From a checkpoint of a small mixture-of-experts model trained on Wikipedia.
Experts: 16 experts in each of 19 layers, 112 squared ReLU neurons an expert, 3 picks a token.
Training: a variant of Muon for the experts, 462M tokens, 4841 steps.
Below are experts of layer 8 (counted from 0) of a mixture-of-experts language model. Rows are named router (the router's row for the expert), up (a neuron's input weights, with its number), down (a neuron's output weights, with its number) and show model dimensions 192-287. Each number is 128 + 32 x the weight over its row's rms, rounded and kept within 0 to 255.
Before each expert's rows: "comes before" lists some tokens at least twice as common just after its tokens as in all text; "mostly gets" lists some tokens that are sent to it at least half of the time. This comes from a sample of Wikipedia text that the model never trained on. Tokens count by the router's weight.

# expert 1
comes before: "|", ":", "\n", "  ", " 0", " 1"
mostly gets: " a", " an", " born", " first", " −", " ·"
router [117 156 138  95  86  85 117 104 121 133 146 166  84 176 122  94 118 126 128  81 125 166 159 134 102 177 105 160 111 132 102 136 165 139 142 144 158  89  92 117  88 126  98 119  48  80  70 143  77 140 133  89 135 110 123 163 183 115 162 161 178 189 149 180  34 163 135 143 136 124 135 127  55 126 158  88 101 172 144 175 163 117 116 169 117 140 121 116  89 135  59 115  75 150 153  70]
up16 [104 186  77  80 123 143  66 140 150 133 112  98 137 159 140  72 201 153 150 128 125  84 164 111 123 142 126 156 141  87  88 113  95 120  77 143 211 122  89  91 142 125  79  94 143 160 105 105 109 156 188 131 134  91 108  82 139 196 126 106 142 165 116 171 104 162 136 137 110 121 109 121 134 148 157 107 161  97 124 115 137 147 140 145 130 107 147  61 102 109 119 111 101 116  70 117]
down16 [116 123 121 127 114 112  86  98 115 100  44 165 138 140 173 157 105 195  89 133 103  97 114 117 177 158 112 118  91  82 151 110 123  99 137  93 130 123 125 138 124 100 125 109  83 118 156  81  99 151 147 124 199 111  96 108 114 103 182 145  51  90  62  96 141 115 104 149 211 126 127  62 120 146 128 138 146 126 143 183 156 105 137 155 119  38 194  97 126 101 142 122 140  97  83 176]
up17 [ 99  90 166  80 142  63 167 116 132 145 175 195 139 128  82 169  65 102 175 108 131  59 102 152 104 130  94 102 170  64  59 108 176 207 106 120 156 138 113 141  64 124 136  74 104 108 120 166 130 150 163  76 101 147 133 148 167 108 103 101 136 144 172 144 112 129  64 153 115 131 110 131  74 131 152  45 125 162 106 129 176  44 137 165 108 151 132 154 164 126  97  87 119 113 184 121]
down17 [ 88 168 124  96 151 114 179 117  96 101 133 217 121 175 153 137 144 117 156 121 182 116 131 133 103 168 121 131 137 104 207 159  94  95  78  57 136 161  84 180 112 162 146 140 108 123 139 132 178 154 137 100 147 126 118 119  87 101  88 115 154  91 131 104  91 127 139 115  83 142 160 147 121 161 128 140  99 171  96  73 160 108 126  93 108  90 170 153 127 112 175  92 151  97 153 136]
up18 [128 151 118 137  74 121 136  93 145  85 163 142 119 147 127 135 106  71 168 125  85 144  98 182 139 185 166  90 135  93  88 136 156 159 108 129 112 117 146 116 123 108  76 153  94 151 150 115 162 109  82  82 138 158 102 126 163 188 126 166 115 132 103 152 122 103 201  54 109  89 127 188  63 129 122 165 108 109 113 121 139 165 122 131 192 138 126 170 145 100 133 110 121 137 109 138]
down18 [143 122 150 124  99  86  77 122 118  80  98 136 112 141  74  48 111 114 153 112  89 182 101 165 161 148 165 102 120 115 169 112 126 117  84 129 103 113 159  47  54 138 119 150  65 113 157 111 115 188 115 149 124 126 139 176 131 126 119 150 142 156 143 109  81  91 168 122 155 132 180 153 160 119 115 190 105 125 148 102 142 213  85 186 135 129  74 163 122  97 147 107 133 158 135 141]
up19 [ 94 204 112  56 127 124 114 156 105  93 150 142 155 124 158 166  78 134 101 127 175 161 199 114  82  68 126 161 187  83 155 172 171 163 167 126 140  93 101 105 175 102 141 148  84  90 122 117 125  91 130 149 105 139 106 133 115  74 142 133  61 116 113 128  93 137 113 159 156 126 161 129 144 132 159 110 167 168 179 130 158 164  81 111 141 164  80 112 123 128 129  64  53 115  73 119]
down19 [150 124 124 113  49 163 101 182  94 108 159  74 136  86  79 109 119 147  71 109 102  86 109 149 177  81 139 163 139 116 156 157 125 145 143 109 208 122 116  97 135 103  85  97 137 167 113 123 142 106 105 136 124 158 162 150 125 108 173 118  88 126 194 110 154 197 123 178 196 120 157 127 115  94 125 145  87 118 156 165 149 153  88 134 143 137 117 137  97  55 146  72 138 164 105 144]
up20 [ 65  95 123 107 102  69 138  39 121 136  88 106 103 178 127 175 142 155 143 136  86 132 160 140 121 174  96 132 152 122  65 128 132 159  98 106 166 167  97 155  61 115  53 161 102  97  87  99 100 128 130 132 131 116 117 150 173 138  57 127 112 108 116 157 141 138 143 151 180  95  97 139  85 127  95 119  69 150 131 155 144 194 147 143 103 156  72  89 128 140 126 150 112 123 148  75]
down20 [142 128  88  70 158 177 146 120 103 161 131 172 142  84 106 111 128 172 129 160  79 103 131  97 160 147 111 125 155  94 125 135  85 184 121 174 108 191  65 138 108 119  53 153 158 121 116 101 101 164 122 171 169 127 142  89 110 164 164 107 194 140 152  93 145  97 110 120 129 111 144 153 100 154 164 147 120  92 178 142 118 166 193 103 100  57 137 114 136 132 145 152 162 174 144 102]
up21 [131 108 101 118 182 114 162 146 151 202  56 188 150 146 127 159 143 126 123 103 189 153 130 149  83 111 128 148 125 108  46 105 107  80 126 174 142  90  34 126 124 148 103 104  80 137 110 108  78  70 108 116 113 111  99 167 130 117 179 109 217 168 107 153 120 114 156 124  99 186  65 100 118  58 130 128  95 184 180 202 195 150 135 121 174 106 160 108 113 163 148 114 107 145 135 118]
down21 [ 78 143 148 157 202 175  87 120  81 136 150 152  96 146  99 158  86 144  53 109  75 180 138 130  75 128 119  54  67  99 157  95 161 150 218 187 129 103  97 141 174  99 155 136 119  95 123  66 150 113 123 114 118  88 107 127 175 184 158  92 173 214 151 132 114 175 139 142 171 150 188  84 152 153  68 141  74 140 177 160  98 110 144 110 142 104  83 110 110 121 182 152 119 119 195 121]
up22 [182 118 145 108  93 126  98  76 166 122  95 111  97 167 139  80 107 135 100  98  93 141 185 152  50 107 158 136 123 125 152 100 124 140 110 144 136 164 107 101 135 158 172 144 159 110  89 144 111 154 136  27 176 114 139 116 174  76 131 106 136 129 192 132 137 133 104 139 126 107 127 161 157 166 140 144  99 133 152 160 147 119  80 156 114 149 153 117 108 144  60 118  86 156 144 103]
down22 [147 154 174 133 141 159 106  90  91 183 146 110 134  76 118 105 140 145 143 142 116 198 195 131  67 117 126 111 145 145 190 138  99 113 133 104 127  91 123 114  80 149 117 119  89 117 172 138  99 152 156 143  93 118 148 130 122 137 113  68  78 128 204 145 140 141 158 184 122 108 143 156 146  97 151 155  91  91 128 103 149 107 111 149 134 101  84  97 125 153 163 179  74 138 145 186]
up23 [147 131 159 158  43 179 133 148 152 132 137 172 164 164 144 109  99 133 118  84 141 106 185  91 150 119 110 126 121  98  95  97  89 143 150 153 130 121  85  92 178 114 126 106 166  72 185 162 107 114 123  51 131 128 132 148 156  95  85  68 123 150 125 143 101 149 190 144 132  76 100 103  94 157  87 142 104 113  72 149  83 165  91 147 129 189 124 166 119 117 131  79  79 148 158  96]
down23 [158 160 186 113 146  89 163 124  99 102 120 135 147 121 139  92  85 126 165  91 155 176 172 143 162  76 108 112  80 157 183  69 116  95 140 153  86  47  93 163  85  89 157  93 179  81 188 124 165 105 145 152 138 132 174 189 100 143 111 103 138 121 108 135 186 153 108 138 136  80 103 151  95 105 116 141 122 139 126 137 106 163 144 143 142 134 137 210  43  39 118 126  69 124 182 189]
up24 [ 51 138  90 113  71 161 169 129 182  88 104 122 158 124 112  59 157 127  94 178 107 161 128 127 109 152 159 123 115 148 181  98 163 147 173 130 117  97 120 125 154 130 113 132 109 149 212 195 125 150 104 121 118 129 102 173 160 122 127 134 100 144 114 217  48 166 132 180 113 127 139 118  95 194 110 109 164 170 105 145  45  60 126  84 131 181 146  78 158 117 137 162 161 148  86 166]
down24 [ 80 152  98 154 122 146  77 156 149 155 149  61 125 149 159  72 181 122  53 143  79 106 105  78 106 205  83 127 106  77 104 109 120 116 171 126 108 143 102 162 154 179 149 112 166 173 160 157 148 149 144 143 101  99  68 180  59  66  77 117  95 117 154  99  75  81 177 210 126 149  69 122 143 161  92 164  78  79 141 129 109 113 130  74  97 131  68 100 153 110  99 125  87 164 138  79]
up25 [136 169 123 148 164  74  92 107 128 130 233 132 230 192 119 107 124 169 124 162 139 104 102  63 133 167 107 140  77  54 170 102 107 144 136  64 158 133 119 126  61 135 109 160 121 102 145  82 181  94 112  84 161 146 142 178 178 132 157 190 103  90 139 127 125 136 133 135 124 182  87 132 146 151 110 122  95 117 161 109 129  81 147 147 157 168 100 155 143 126  74 155  82  64 163 150]
down25 [143  95 130 117 131 160  72 133 100 128 162 176 114 141 133 168 158  80 101 129 129 140 126 104 155 165 130 148 122 103 119 100 116 147 102 120 198  86 123  79 113 150 146  79 103 105 134  74 148 168 128 128 145 108 107 123 170  99 119  82 146  91 178  63 159 122  99 122 138 176 117 100  76  58 101 116 196 102  82 113 184 141 124  96  85 192 102  76 157  70 115 142 141 165 103 141]
up26 [107 165 151 162  97 121 133 146 115 143 152  82 179  93 137 139  85  86 131 141 124  60 137 142 126 147  93 151 177 142  64 189 150 135 114  65 171 147 129 109  65  97 128 127 174 149 158  97 167 123 120 148 119 120 152 148 189  80 151 128  96 125 118 162 122 122 120 130 198 144 120  81 110 141 101 115 146 140 124 174 194  91 102 159 144 103 201 148  89 175 131 168 115 133 101 102]
down26 [ 79 140 144 121 136 133 114 163 142  96 134 121 125 129 148 128 138  89 179 112 128 121 136  97 187 138 134 107 125 102 126 131 126 140  87 167 169 122 120 118 190 140  96 126 132 126 134  99 130  77 107 182 124 152 184 107  73 111  99 144 121 176  92 109 181 139 152  95  94 115 129 119 158 183  31 143 132 153 136 119 141 129 118 104 120 110 130 171 145 121 121 119  91 131 102 118]
up27 [ 97 115 104  80  82 124 165 154 155 148 131 109 126 102 101 154  98 165 187 156 165 141 107 149  96 137  84 116 118 161 192 130  95 126 119 107 146 127 137 102  76 123  90  75  94 112 177  97  84 135 168 111 140 104 138  94  54 158  87 145  94 174 130 141 144 154 119  92  82 106 176 180 121  91 175  50  94 136  74 183 111 166 124 126  97 140 130  79 138 109  83 127 125  19 106 171]
down27 [123 145 103 124  70  84 161 149 101 135 123  98 151 155 171 159 121 106 133  91  98 135 115 120 112 106  93 125  85 188 134 177 155 106 118 122 127 175 127 150  90 157 142 111  97 164 154 125 120 120 153 155 162 147 190 150 115 151 101  87 120  82 129 127  80  72 108 124 145  99 166 157  87 143 135  93 146 112  60 129  93 174 161  84 190 144 162 178 182  87 131 126 152 111 144 110]
up28 [ 92 104 119  65 128 109 107  88 120 136 109  90  76 111 142 113 187 140 166 183  84 157  99  94 108 140 140 150 151 128 101 123 178 184  87 120 114 117  75  51 117 114 129 141 110 122 130 169 156 158 111 170 151 202 118 145 178 159 124 110 114 138 148 167 134 130 132  80 133 108 171 159 173 146  96 150 200  84 160 120 158  67  99 160 118 120 165 118 107 119 153 133 133 208  78 131]
down28 [104 106 155 111 130  56 125 105 146 119 121  96 148 191 109  76  98 120 136 205 116 124 131 152 150 141 142  97 100  94 130 136 190 205 117 130  75 138 110 170 178 112  86 174 131 189  94 127  97 143 175 112 162 154  92 114 127 140 107 172 132 134 107 126 110 124 167  95 155  85 144 143 159  96  90 182  51 125 122  92 135 142 163 114 157  67 124 180 109 204  89  89 123 127 145 119]
up29 [132 176 145  58 116 112 141  67  92 124  61 156  95 107 142 121 149 161 170 159 126 152 133 165 215 163 128 180 140 115 124 112 129  86 152 143  74 140 146 133 140 123 139 209  75 127  78 100 104 117 186 172 151 154 105 123 120 132 108 107 133  81 100 147 169 143 137 132 132 152  98 116  80  91 146  98 179 115 114 175 157 152  85 130 117  35 154 140 112 139  52 127 181 122 142 146]
down29 [102 122 130  80 133 125  86 111 116 152 137 128  41 166 122  90 109  79  97 117  87 135  85 131  96 101 109 136  50 135 105 141 123 130 105 150 167 150 179 170 139  68  87 197  82 110 134 107 124  43 180  96  86 108 119 143 125  99 118  77 116  87 114 103 149 134 156 108 127  84 163 111 124  96 140 131  94  71  95 140 115 127 157 113 112 110 151 138 158 145 149 122 110 135 139 194]
up30 [133 171  81 136 153 108  91 157  94 173 141  95 123 172 152 171 201 113  88 150 167 158 126 111 160 143 136  72 143  95  81 136  84 131 147 125 190  98  85 169 119  99 189 105 101  94 103 170 167 152 154 115 108 158 134 170 192 168 102 129 115 120  84 139 139  44 120 163  61  90 121 152 134 105 132  87 119 184 164 134  96 117 125 125 151 189 136 133 168  81  60 175 150 159 139 106]
down30 [170 184  89 157 163 117 126 125 161 129  92 186  93 169 101 163 168  96  59 160 110 159 115 174 123 100 101 118 131 187 127 143  97 132 138 174 190 160 139 190 169 164 148  77 160 130 113 134 176  88 102 104  94  84 152  62 170 158  90 143 141 153 109 121  61  83 135 144 169 126 113 147 131  57 103 168 143 115  56 145 103 166 103 144 146 191 147 107  51 101  84  99 148  92 190 155]
up31 [117 170 114 144  99 109 186 149 194 103 136 145 136 159 141 169  81  98 177  83 109 158 116 117 165  72  71 100 183 141 104 146 170 150 118 175 111 116 124 112 158  82 156 138 132 106 112 137 132 149  61  83  94 182 113 148 135 151  79 175 122 121 157 182  81 138 148 133 155 148 148 116  82 144 157 109 138 117 114 146 145 100 121 141 102  97  62 120 102 112 121 149 176 100 122 114]
down31 [123  97 131 138 122 103 132 161 166 156 127 138 110 182  79 147 132  83  85 174 119  91 142  93 151  67 111  93 154 188 143 162 168 116 137 102 153  59 171  87 130 120 127  96 120  57 108  88 137  64 125 170 209 136 147 141  86 106 107  90 116 123 185 125 107 101  98 120 108  91 164 168 132  86 117  93 179 127 108 126 118 129 212 136 117 170 142 138 138 138 192 135 161 139 157 151]
up32 [142 165 104  78 120 108 153  82 146 131 148 107 150 110 104 154 113 119  86  95 138 173 114 108 176 124 133 106 107 102 163 117 171 141  99 123 159 100 133 103  72  94 166 145 133 114 110 101  99 109  96 118 123  91 125 138 185 144 112 186 169 124 110 191 102 173 131 126  87  94  91 149 130  74  90  96 100 106 169 160 173 134 161 131 141 110 141 156 102 153  77 101 155  95 191  91]
down32 [117 133 148 123 114 184 161 130  98 187 127  79  93 111 148  98 121 174  84 132 150 102 127 183  54 157 121 140 123 111  93  84 176 160 180 184 161 124 169 133 153 129 183 125 134 127 125 209 114  98 168 164 121 101 155  81 128  50 105 107 186 100  73  71 191 130 111  60  82 140 124 147  92 108  80 138 106 147 142 147 212 127 173 144 156 182 174 140 125 106 193 102  86 116 133 118]
up33 [134 165 154 137  84 149 155 142 135 127 162  88 127 125  74  84  66 150 124 174 128 173 109 153  79 148 108 177 169 117 118 130 171 180 125  59 156 105  38 168 147  95  83 154 138 145 114 120 157 179 102 106 161 162 142 113 162 143 158 164  98 161  95 137 135 102 113 132 132 135  97 133  74 154 105 123 151 159 161 118 104  78  84 105 119 153 147 120  70 122 170 150 181 124 114  74]
down33 [113 166 120 162 149 140 135 113 108 162  67  92 155  93 109 165 156  97 110  76 122 161 116 108 170 205  99 130 108 158 127 102 103 115 159 127 122  64 125 123 104 152 171 129 109 107 122 152 173 116 170 178 130 138  83 140  76 129 118  88 128 137 132 111  67 132 139 159 108 102 119 140 145 160 126 154  64  99 146 128  79 107 187 136 114 175 112 168 112 128 196  71 139 137 127 103]
up34 [ 55 197 149  98 125  97 130  93  76 141 128 133 150 200 133 188  93 145 157  33  68 128  98 106 169 140 150 137 108 117  69 178 154 119 175 114 127 106  59 134 187  99 179 128 172 136  89 120 161  72 138 119 123 136 118 142 137 118 159  88 195 137 171 145 161 118 220 152 117 196 102 212  98  83  86  87 153 110  89 195  99 157 142 148 148 144  93  50 153 158  72 124  94 131 174 118]
down34 [ 91 121 151 170  76 112 157 176 169 134 111 105 124 178  89 125 161 129 186 104  90 139  51 195 173 141 101 140  78 100 148 139  96 124  81 134 149  86 199 160 158  99 132 182 144 173 160  96 124 160  76 142 140  92 165 176 105  90  62  90  85 128 156  91 143  96 194 138 175 169 144 136 175 141  95 108 155  99 175 106 100 136 146 167 110  63 121 162 173 149 140 160 137 143 165  92]
up35 [172  97 155 133 173 107  93 178  86 112 103 103 157 122 141 157 137 188 126  90 175 110 135  74 109 101 142 152 138 124 142 141 152 124 146  89 119 211 103 154 126 152  86  95 149  94 149 126 157  80 107  91 100 165  94 136 196 159 157  98 164 148 191 112 124 185 145 158 170 144 125 124 114 128  75 122 165 119 152 143 126 101  71 133 129 133 142 127 113  92 109 162 155 117 140 113]
down35 [150 183 146 169 182 157 152 157 119 141  93 107  97 160  73 138 124 154 108  89  40  70 114 145 112  75  21 128 227 142 175 117 121 134  41 112 113 173 174 154 160 126 118 145 131 118 124  84 110 138 114 183 128  91 155 148 114 114 166 139 178 180 126  98 118 142 165 166  96 131 119 158  90 131 156 150  96 155 136  87 102 126 176 130 111 124  77 102 135 167 122 111 167 167  68 133]
up36 [136 141 154 121 104 105 104 178  93  80 129 152 120  88 107 121 143 141 124  81 106  71 162 132 127 156 159 144 115 122  96 118 158 138  58 142 116 130 160 111 100  98 130 142 155 142 191 116  90 143 159 124 166 146 122 160 128 103 106 154 127 103 150 125 136 204 154 131 126 138 175 122  81 171 121 138 105 104 103 184  64 100 140  52 111 105  97  80  90 144 119 125 143  91 111 166]
down36 [177  98 168 146 140 140  83 158  93 137 124 200  89 131 105 136 132 106 118 164 146 175 154 160 128 137 132 125 124 103 119 138 128  49 156 113 150  72  92 155 106 128 151 128  89 164 178 126 152 153  94 144 132 117 139  98 146 143  64 131 174 130 193 105  93 103 180 175 116 170  90  68 130 117 118 122 115 109 189 155 100 209 193  87 171  75 117 135 186 182 159 117 146 151 110 113]
up37 [ 63  98  99 166 133 184 146  81  57 160 145 160 131 115 141 116 107 178 164 153 142 104 163 146 100 123  36 158 147 175 143 123 102  99 156 126 179 147  91 188 150 152 165  88 132 148 129  77 105 105 199 164  86 180  93 122 167 126 159 136 158 122 110 173 147 149  96 193 123 148 131 122 108 160 117 128 133 161 112 117 151 117 135 121 138 161 153 162 140 128 106 177 150 132 139 113]
down37 [ 87 103 126 121 130 111 126 123  99 111 162  98 113 112 116  75 126 141 179 176 132 133 122 134 150 103  92 136  68  82 179 141 172  96 146 114 108 126 144 170 129 192 107  93 161 137  95 122 134  91  81 170 149 173 116 162 141 147 137 170  68 121  83 174 167 134 125 171 124 128 100 116 100 124 159 141 156 165 108  74 159 132 103 112  83 155 210 162 184 143 130  76 127 119 141  98]
up38 [147 132 141 130 146  71 118  90 160 164 116  86 163 172 117  91 131 155 106  73 105 178 123 144 105 181 119 134 135 178  70 172  70 126 100 138 107 157 139 116 113 113 106 116 177 135 125  40 191 106 214 119 163  90 124  72 106 169 152 142 150 159 170 207  91 118 177 198 118 131 100 137  79 120  84 117 119 101  98 171  94 126 141 155 155 149 187  85 157 171 166 145 160 131 133 122]
down38 [100  76 152 145  35 112 189 100 189 131 134  67  97 207 120 149 170 164 129 165 138 147 137 120 132 119 131 115 152 129 198 103 132  65 132 116 122 123 108 125  87  74 143  80 131 127 118  53  97  86  96 193 166 114 143 127 125 141 155 150  99 160  80 115 165 120 132 166 126  97 138 115 139 120  85 148 128 143  78 129 100 102 125 152 119  94 186 133 166 135 183 133 160 168 166 121]
up39 [145 111 137 174 100 141 111  58 160  90 144 170 157 136  98 162  81 169 199 127  59 137 159 120 181 100 163 164 165 110 144 151 114 118 101 175  89  90 109  87 146 110 102  92 127  97 116 175 103 142  86 121 131 113 108 135  98 147 154  98 110 171 150 132 110 132  59 139 190 161 124 127 120 150 126  87  98 168 139 170 141  83  44 134 128 129 142  81 139 128 154 111  86 119 146 110]
down39 [112 149 180  97 105 157 153 128 133 162 147 109 187 184 183 111  99  54 108 118 155  72 148 132 113  71 161 137 220 115 155  83 145 128  83 121 166 104 108  82 150  96 143 143  90 155 172 103 137 165 121 182 118 134 112  88 167 200 135 136 135 119 167 124 108 100 139 121 136 111  88 113 161 140  97 144 157 153 113 170 146 153 119 123  78 117 111 142 107  53 168  71 125 111 143 143]
up40 [153 105 130 155  86 140 144 110 141 117 138 154 127 163 150 131  77 113 155 142 198 142  88 125 134 113 163 137  82 146  78  86 121 157 126 194 125 170  90  43 133 117  87 116 132 169 116 129 173  88  74 112  47 127 122 126  86 127 146 148 117 112 144 125 112 137 103 173 137 175  95 149  93 122  87 177  70 163  95 141 145 175 117 117 149 132 125 131 124 152  62 143 130 126  96 104]
down40 [137 134 125 113 151 122 171 117 183  99 113 163 138 118  99 173 131 131  99 136 137  89 138 126 141 160 141 148 109 117 144 112 110 137  97 110 119 178 120 161 103 117 197 120 162  98 153 196 137  54  68 146  96 204 135 175 126 127 121 123  92 138 170 137 111 123 117  73 224 106 134 111  53  91 134 193  96 169 135  98 134 153 105 136 127 189 119 169  79 166 194 156 114 146 105  49]
up41 [ 99 153 163  93 172 134 104  93 162 100 166 207 134 138 188  89 129 125 116  91 153  91 181  55 135  95 114  83 137  78 138 108 146 134 123 139 146 152 138 132 104 175 156  78 164 159 146  43 138 151 160  58 119  95 114 167 144  98 112 135 186 164 148 159 118  81  89 158  81  82 115 124 119  95 144  63 129 172 149 131 149 158 121 199 129 134 113  92 105 139 127  78 130  37  92 170]
down41 [ 99 143 126 153 191 121 117 144 192  78 121 121 146 118 137 112 166 141 103  91 135  80 114  88  91 131  95 128 113 119 151 101 108 126 154 122 110  81  79 148 136 165 146 150 113 179 172 122 128 129  81 136 155 106 140 106 132 118 100  96 214 146 163 121 134 145 156 163 135 100 162 149 111  85 152 159 138 185 134 146 111 160 102 117 149 123  95  69 119 161 156 126 143  89 130  66]
up42 [119 152 103 184 114  81 161 147 149 137 111 148 109 177  95 141 102 135 175  91 118 169 102  83  89 118 128 120 119 126 105 137 119 124 117 109 132 120 121 129 118 158 112 123 102 132 155 194 147 111 128 161 116 177 119 208 181 116 148 133 152  67 174 186  95 143 124  76 103 156  97 130  97 170  73 138 126  72 132 215 104 173 124  98 123 172 138 145  69 129  68 159 109 142 165  69]
down42 [109 156  86 147  93  68 131 155 155 164 141  57 134 163 101 137  89 116 134  91 164 149 144 152 104 180 131 115 131 104 153 137  96 138 127 130 154  87 155 152  80 112 114 173 162 126 167  89 131 103 141 102 128 127 109 133  75  58  97  66  89 171 174 132 131 123 156 112  96 140 157 125 150 138  96 127 109 112 112  97 145  40 166  85 107  48 165 151  91 153  62 131 145  82 153 205]
up43 [115  78  79 149  83  80 116 118 115  75 128 112 176 155 164 104  31 137 112  79 140 109 111  39 106 132  72 190 112 152 112 144 116 125 156 127 148 157 102 111 134 122  72 131  74 177 152 112  96 145 141 159 117 111 113 164 176 168 118 127  88 180 108 126 133  93 105  91 140 121  94 105 142 105 151  77 159 135  86 110 183 152 127 134 181 101 160 105 110 102 100 159 127 103 152 120]
down43 [124 114  79 138 141 128  95 162 171 103 126 171  76 199 162 127 203  85 142 155 129 193 113 124 130 135 166 174 135 136 147 158  66 148 136 134 139 197 160 159 171  94  95 147 105 109 184 142 163  83 131 168 118 215  84 126 109 120 106 139 117  80 150 102  93 177 108 138 184  70 165 133  79 122 115 122 109 112 128  83 164 131 127 168 149  78 111 103 112  91  99 122 112 100 107 153]
up44 [115 102 101  95 142 109 110 156  83 125 121 140 153 121 119 154 180  98 127  90 134 131 111  94 145 102 192  96 123 120  89 112 124 137 133 121 103 150 134 118  75 170 136 144 100  93 113 128  88 135  88 160 137 138  76 143 123 156 141 130 131 133 174 133  90 179 100  84 103 161 135  43  92 104 166 109  82 161 129 200 111 156 138 143 138 161 164 146 140 124 121 104  89 142 138 143]
down44 [170 107 103 146 133 171 137  99 163  90  81 135 145 143  63 160 129 152 104 165 116 149 124  93 122  80  99 133 151 148  68  98 170 120  54 202 102 134 122 129 125  77 172 161 137  75 154  97  77 117 143 172 130 156 173 150 111 116  96 193 142 155  91  90  84 113  76 177 125  94 149  85 143  77 136 188 100  95  57 147 163 179 127 112 155 200 153 145 152  88 106 106 145 137 178 193]
up45 [122 137  78  74  83 155 138 114 109 118 132 141 119 135 177  95 110 133 122 103 141  69 139  88  92 173  94  85 135 102 154 130 126 108 121 129 143 106  75 103 147 151 162 183 210 188 100 137 154 115 114 157 115  80 142 147 142 127 131 182 176 134 110 141 160 142 140 105 119 134  92 160 142  77 136 112  87 146 128 134 126 138 179 180  98 168 147 127 111 170 123 177  92  68 143 159]
down45 [154 125  83 127 141 127 152  97 125 142 133 163 146 131 133  82  92  88 137 107 149 120 102 139  97 137 112 111 117 123 198 102  98 150 110 134 149 105 115 165 119 122  86 180 123 153 122 170 112 134 100 140 113 151 144 109 122 126 108 156 112 135 164 170 162 102 161  69 117 137 109 182 164  63 155 149 129 137 202  85 131 175 110 125 129 172 146 127 131 141 126 130 180  74 144 115]
up46 [120  97 106  89  65 131 117 160 161 132 120 111  98  95 149 129 138 102 130 146 102 135 135 156 114 167 127  69 120  94 132 112 127 153 174  96 103 102  59 137 111 138 128 168 173 212 162 174 169 167 135 101 103 120  98 186 127 111 151 141 116 114  89  92  88 154 137  93  99 133 105 107 105 175 120 132 125 144 111 172 113 162 103 135 143 174 115  40 118  81  99 102  64 145 106 122]
down46 [ 57 124  95 120 114 160 114 108 168  68 129 150 160 138  68 133 141  52  45 136  91 129  75 110 120 148 129 123  94  93 157 109 104 200  83 104 193  68 123 137 151 129 124 181 118 122 200 123  53 171  81 111 123 110  94 123 112  64 180 167 147 143 129 125  98 104 110 128 153 158 134 110  82 100 138 109 161  84 184  38 131 201  71  87 179 131 119 121 117  86 107 103 114 138  89 120]
up47 [142 124 137 161 135 116  68 111 119 133 152 142 155 141 163 117 189 144 161 144 124 105 138 128 152  87 205 167 157 154 121 126 105 129 167 156 101 127 109 121 164 121 120 120 137  67  90 131 162 151 155 123  69 122 148  82 145 135 109 109 122 133 147 126 102 159 105 116 118 160 149 160  51 135 120 133  94  51 143 165 111 160  83 119 150 112 134  43 111 169 123 137 117 137  92 141]
down47 [163 174 144  83 161 158 139 179 144 110 120 148 153 141 175 139 138 136 103 161 138 160  99 141 112 136 121 187 159 170 109 182 142 134 136  92 115 116 108 144 177  82 147  47  83 122  73 109 225 115 143 142 138 124  90 191 110 166 154  56 141 138  80 104 180 142 132  77 120 138 161 152 125 116  74 119 159 130 147 137 147 118  67 119  97 115 167  96 140  83 170 160 133 134 166 112]
up48 [ 64  96 102 116 138 152 151  89 173 117 158  84 128 122  74 152 142 154 199  83 120 158 150 180 123 116 110 133 101 125 149  46 117 129 128 165 158  58  87 104 140 131 151  93  91 106 123 111 124 121 129 138 149 159 144 140 131 137 131 173  83 139 101 148 122 133 163  86 169 104 143 179 103 128 174 135 132 154  72 156  71 164 175 167 139 162  99 147 162  67 167 133  78 144  95 110]
down48 [112 134 126 139 191 159 100 118  89 118 121  91 159  94 169  93 105 174 141 155 148 139 185  93 108  52 124 129 105  98 145 119 105 144 117 160  86  38 137 183 150 116 139 182 113 159 128 115 158 111 119 158  88 135  87 185  76 145 117  89 149  81 152 152 145 188 141 158 153 156  94 163 123 106  95 131  93 128 123 170 135 111 130  82  60 131 101 162 126 123 107  96  82 145 158 155]
up49 [132 106  57 102 136 159  91  98 101 105 119 182  82 114 150 134 107 162 144 114  75 192 129 135 105 138  99  98 134 148 168 132 177 114  98 123 128 125 109  96 125  97 131  44 102 145 136 134  97 126  95 157  98 132 125  93  76 148 127 127 166 140 109 141 109  94 120 145 115 108 120 171 108 189 172 140 125 168 148 142 123 109 133 156 131 154 150  89  50 145 113 123 107 130 161  84]
down49 [106  69 132 112 137 133 198 133 100 176 125 172 119  98 108 140 174 164 104 138  49  74 141 111  92 167 110 178 129  74  89 176 158 150  84 168 160 157 176 116 115 141 156 105 151 180 112 113 164 128 110 181 160 158 119 127 148 151 123 151 141 138 139 180 112 113 116 166 102 121 148  77 140  79 163 184 117 138 135  85 157 143 184 135 128 111 127 162  83 149 165 144 138 101 113 100]
up50 [133 159 144  75  88 179 117 114 126 150  99 108 159 149  79 147  81 141 107  97 151 105  94 161  89 130 132 128 132 151  86 161 106 152 122 101  89 222 144 149 142 181 147 104 140 159 141 147 178 152 120 139 153 106 101 172 139 159 140 105 119 169 127 142 182 106 122 126 114 153 120 101 142 133 119 157 120 170  93 168  88 144  92 164 168 195  92 159 109 203 120 156 123 123 141 114]
down50 [147  87  84 102  99  88 129 112 119 182 135  95 154 228  93 171  91 111  55 191  95 148  82 118 141  86 168  96 144 149 146 138  65 115 149 181 131 229 151 118 145 157  88 131  93 148 163 146  84 113 171 178 169 181 132  73 112 157 124  95  70 133 115  84 109 100 145 145 183 102 138 110 107  83 101 157 126 131 108 131 102 100 114 167 134 137 147 141 175 127 144 139 132 138 168 153]
up51 [123  68 176 185  66  71 127 108 147 152 138 132 148 142  97 216 173  86  87  99 131 112  97 182 148 102 144 138 139 205 105 144 101 147 110 123  55 117 172  92 117 169 104  91  82  56  95 103 162 141 104  97  79 167 117 147 114 111 170 102 154 135 141 126 117 147 133  91 133 105 107  71   5  85 105 106 132 123 109 159 183 134 108 144  93 100 145 142  97  58 139 199 106 133 138 147]
down51 [186 124 116 112 157 105  68 118 132 167 116 113 144 117 146 125 153 106 159 125 111  93 103 114 118  95 135 151 163 116 110 110 118 142  69 132 114 114 179 115 103 137  98 157 147 116 126 113 148 148 140  77 229 131 164 114  90 156 181  68 171 159 135 130  99 182 189 173 131  91 176 160 144  69 163 205 144 129 138 144 141 124 169 125  95  98 149 145 147 120 170 161 168 101 119 123]